python train.py --norm="rmsnorm" --rope_fraction=1.0 --init_std_up=0.0234
Below are experts of layer 4 (counted from 0) of a mixture-of-experts language model. Rows are named router (the router's row for the expert) and show model dimensions 192-287. Each number is 128 + 24 x the weight over its row's rms, rounded and kept within 0 to 255. Numbers have three digits each.
After each expert's rows: a language model's description of what the expert responds to. This comes from a sample of Wikipedia text that the model never trained on.

# expert 2
router:167099091141130132132162070117139100127113151100126104110104136124104179124143091136139147121139135158155099149158106116128086107139102095133117100108116081117123117123119109131078128119087087108158121138147159116100147132096120122100143142113132106152095079122117175117116158117164116171
What it handles: Hyphens inside compounds and numeric pieces in dates, coordinates and tables, such as left-to-right, N/a, 39.907, 2025.

# expert 7
router:114137126178126128105139119147143091108134116093133150117154135106135114156138119164141148120163122141140145155129149172139127137143198111123064121154147148145111102148129115097137125075128108134145129134087127146149103126123121154116155078111162097119106113132134125136173136142112125139
What it handles: Last pieces of nouns, often agent or plural endings like -r in treasurer, -ers, -ity, -y, plus whole nouns such as player.

# expert 47
router:147129101152172122096105136104141090094119117127085129113112147139085128136110091128137168131130132098119124134129140149151095132122125112115116096104109115108136138156146135131091110121092127103168147093147117118115111145125134073097139108116134126103095098084091120148066137143163150168
What it handles: Word stems following prefixes like un-, dis-, de-, ab-, as in und|ev|eloped, dis|ill|usioned, de|od|orant, des|p|ite.

# expert 21
router:116180108153114144152107160159136074141117102134087146131150152119149096123127143103150105138152145116152166131111123127165092126132110148130113144108092110191130144125125130118126129094135131077114121150144133156150162120127104105121109115147119087144137080130147155129083125082137152141
What it handles: Opening quotation marks before scare-quoted words, and dollar signs, braces or underscores in LaTeX math, such as "movable", $x.

# expert 25
router:143168067136130157125122121175144161137127126098106119143125104137117163114152127142129134128089114120141122109133114117144087085115159087152093141137140145131121124133097151138115124100101126103159120129156129119130169144136090147121150180107113126091114113114098122122120106154155094112
What it handles: Line breaks, slashes, commas and the word "the" in infobox location and coordinate lines, as in "Location within the region", "Coordinates:".

# expert 24
router:136117098112140148144128117129131106109156130115066156089135174173117171126136111089132125121123130155126141147107163170165124125104142096161123080113107133147144114136137105117162117081114158113120160116174096115094125170118130127118136130112133151139110110171110094088137136134154155115
What it handles: Middle pieces of ordinary or proper words split into fragments, such as ar-ist-ocracy, Emba-ss-y, possi-bl-y, ter-ti-ary, tour-ist.

# expert 43
router:145131112111152155100163141183113082133137130121144125126121119126130110130145119129143119092135106168166103112122105119156101128071142115094143071136154114176112100155143097123123118095141147145116124127156128167139130115134137072101149125113127125161158099100134124129115146125155150152
What it handles: Hyphens in markdown table separator rows and first cells of table rows, plus odd pieces after co-, as in cooler.

# expert 58
router:115131080129119128108135144144113145120118117135146155132117103132138130112122117109143148117107088085093119177121137135133096094154131130133122108107146073148116161133103132117165136113104116100134146107108120141109121140136109149147146149143124163116135107164149084142072128128156147135
What it handles: Middle and final pieces of foreign place and personal names, especially Slavic, Persian and Spanish ones, such as Gar-ru-lax, Shah-ru-khis, Ze-di-llo, Grims-by.

# expert 13
router:117121119135106100103128110144122111147088111149141110163161136136129138165114108143124155124113111127155137146071154098150129139112167109117105071126117123158142152120098061141166140127092084126117120073155101157139156152127141133106133112120138173100118100143132095141083136099166119117
What it handles: Head nouns ending organization names, such as School, Institute, Theatre, Records, Foundation, plus role or body nouns like professor, committee.

# expert 12
router:135117106144143126091151165135131079074104132109084110134137150087112149131119127141121120109125108134119174125107114106129130132116122138137147149100149139131139134140097082134118144124099100140098129143122144178142120120105141112107123132110137104154131111143074086105111109147124154119
What it handles: Auxiliary and main verbs right after a sentence's subject noun phrase, such as was, is, has, had, were, would; also sentence-initial The.

# expert 46
router:131113106115191131098162108155139093097139129095163127134123143145088100104097127114122148141147128183132133158101133116147091117064137103105094092130128149148119123119115084130107143131089114117136136110132107105145136122094164051094143096119160113071106100151115107099139104087103157163
What it handles: Noun right after his, her, their or its in biographies, such as his time, her stint, his father, their children, himself.

# expert 54
router:171130067104135122177148147121116167140158139122125161125118141114114151113162093112194122115137136125131112133132097167170130123126108104142147134091103107154124129118119108116117124105097096107126130127139134118111139144134105139132133158140121149144113093130121121128061151077084154127
What it handles: Inner pieces of technical, taxonomic and foreign words, such as ne-oc-lassical, igu-ano-donts, Piper species names, and Cyrillic fragments.

# expert 61
router:147154085140131132147094117101142105146138154160132088130105187132136152137162067121129126152136108140092133134125105134163123125120131107118149085092171141190136169162111126123140140076142096114104143147103090139148111124108105138109157137114169142102104080145105142135112124084161151138
What it handles: Nouns naming a kind, term or variant, often after "the", such as species, genus, genera, version, edition, term, name.

# expert 27
router:195108095110140085130179145157128126098137125096137154104176124149122133123120144144141162165155139174105120191103121150129121137135137101103141042093157158161142111122131146140121131121122140152144115109136124135111122140121143124102139123138107133103117149118108120109121127124162111168
What it handles: Word pieces inside foreign or uncommon proper names, often after Le, St, Bre, such as Saint-Br-iss-on, Br-ien.

# expert 34
router:145198122136140137124168156162145084155133117080133157144085150112116147142160120105135132124121119101108123142119095120147079135106178150099096104167145105157145110159123121131113097107084095104107150151121115130132151131128131089140131137112121127141135110138124126124161127097116126127
What it handles: Column headers, numbers and separators in sports, election and award tables, such as Votes, Candidate, Pld, Losses, the pipe between scores.

# expert 59
router:129115088114132144119143126132140106149141104112117105137100117154100093128169094141133135101114102146123149153095094143178110117148135110149109088098092163136140130125106127144119108103126094151103151131137149121151147118144119116129131115127140119155134126152146150103080147138140141113
What it handles: Compass directions and positional nouns in architecture and geography descriptions, e.g. north, south, east, sides, roof, doorway, runway.

# expert 33
router:155144103146169150134119157121152107085100121125136113148134111101082133153116120169131121109153119111129131113162107130120078148178146069109119117099160142126134082119160125106077138133108077169156151121128128139105117106125102120164135129136152087155080099097101174127110126149107147144
What it handles: Second pieces of words split at sentence or clause start, such as Ev-en, H-ow-ever, where-as, plus So, Since, Due.

# expert 31
router:157134096116129132098133163131128098135136128089117122110093114131114156122107143123154159156121158109129101125115099136128083127160142105104087130111163132132137145130117154104087111111088106160155118090146129151139113150144129090118124119120123113147074088068127146109098124139137118151
What it handles: Word pieces right after prefixes like Mc or Mac, and numbers or cells following dashes in scores, chemical formulas and tables.

# expert 6
router:149138120100113137097129139131156121085140143089130121160143157145109140125104096120159121119129108154137142130126116121172118094125148090143108081160119141153174086144123135148115127114115081109097110150106121135148142103126098130135134117159162148130125116160101146116146121138166105139
What it handles: Opening parentheses, brackets and quotation marks after a name or term, beginning abbreviations, dates, born notes or translations; also paragraph breaks.

# expert 36
router:086145102159124144092168147167160082060103125113118120106102149124084142123112133132159143142169115118169113118134125133147125155148144124092132093133181155131147129144108119128150127099099149102200148132159142112164099168106141084116146115141152068125109086092152124146108123134151155126
What it handles: Words and pieces about crimes, accusations, violence and stories in news-like prose, such as plot, charges, all-eg-ations, let-ha-l, backlash.

# expert 16
router:159107076107148145112155111094086094096136129106116175118130142141139170135141135136163132136180150154116086130141137146173107131128120100087143065095090134125140098137108101129092122129127126086165123137156112109090111173106109123095129108143106084133105134144085096111069136125127149136
What it handles: Middle pieces inside longer words, mostly Latin-derived or foreign, such as mar-iti-me, rehab-ili-tated, miti-ga-tion, ru-g-s.

# expert 18
router:178129120063152103097160132139126128130164118154101148134138158134147153128085103114141150128108096129093098165118155132155101125099141099113133107139123113149124151146099146151131134145073097089152137117149148108108125121128148125145155171135134158155074109115115112136047128150138110210
What it handles: Word pieces inside personal names, mostly surnames in lists and tables after a first name, such as Jer-t-berg, Hen-d-ley, Petru-cc-i.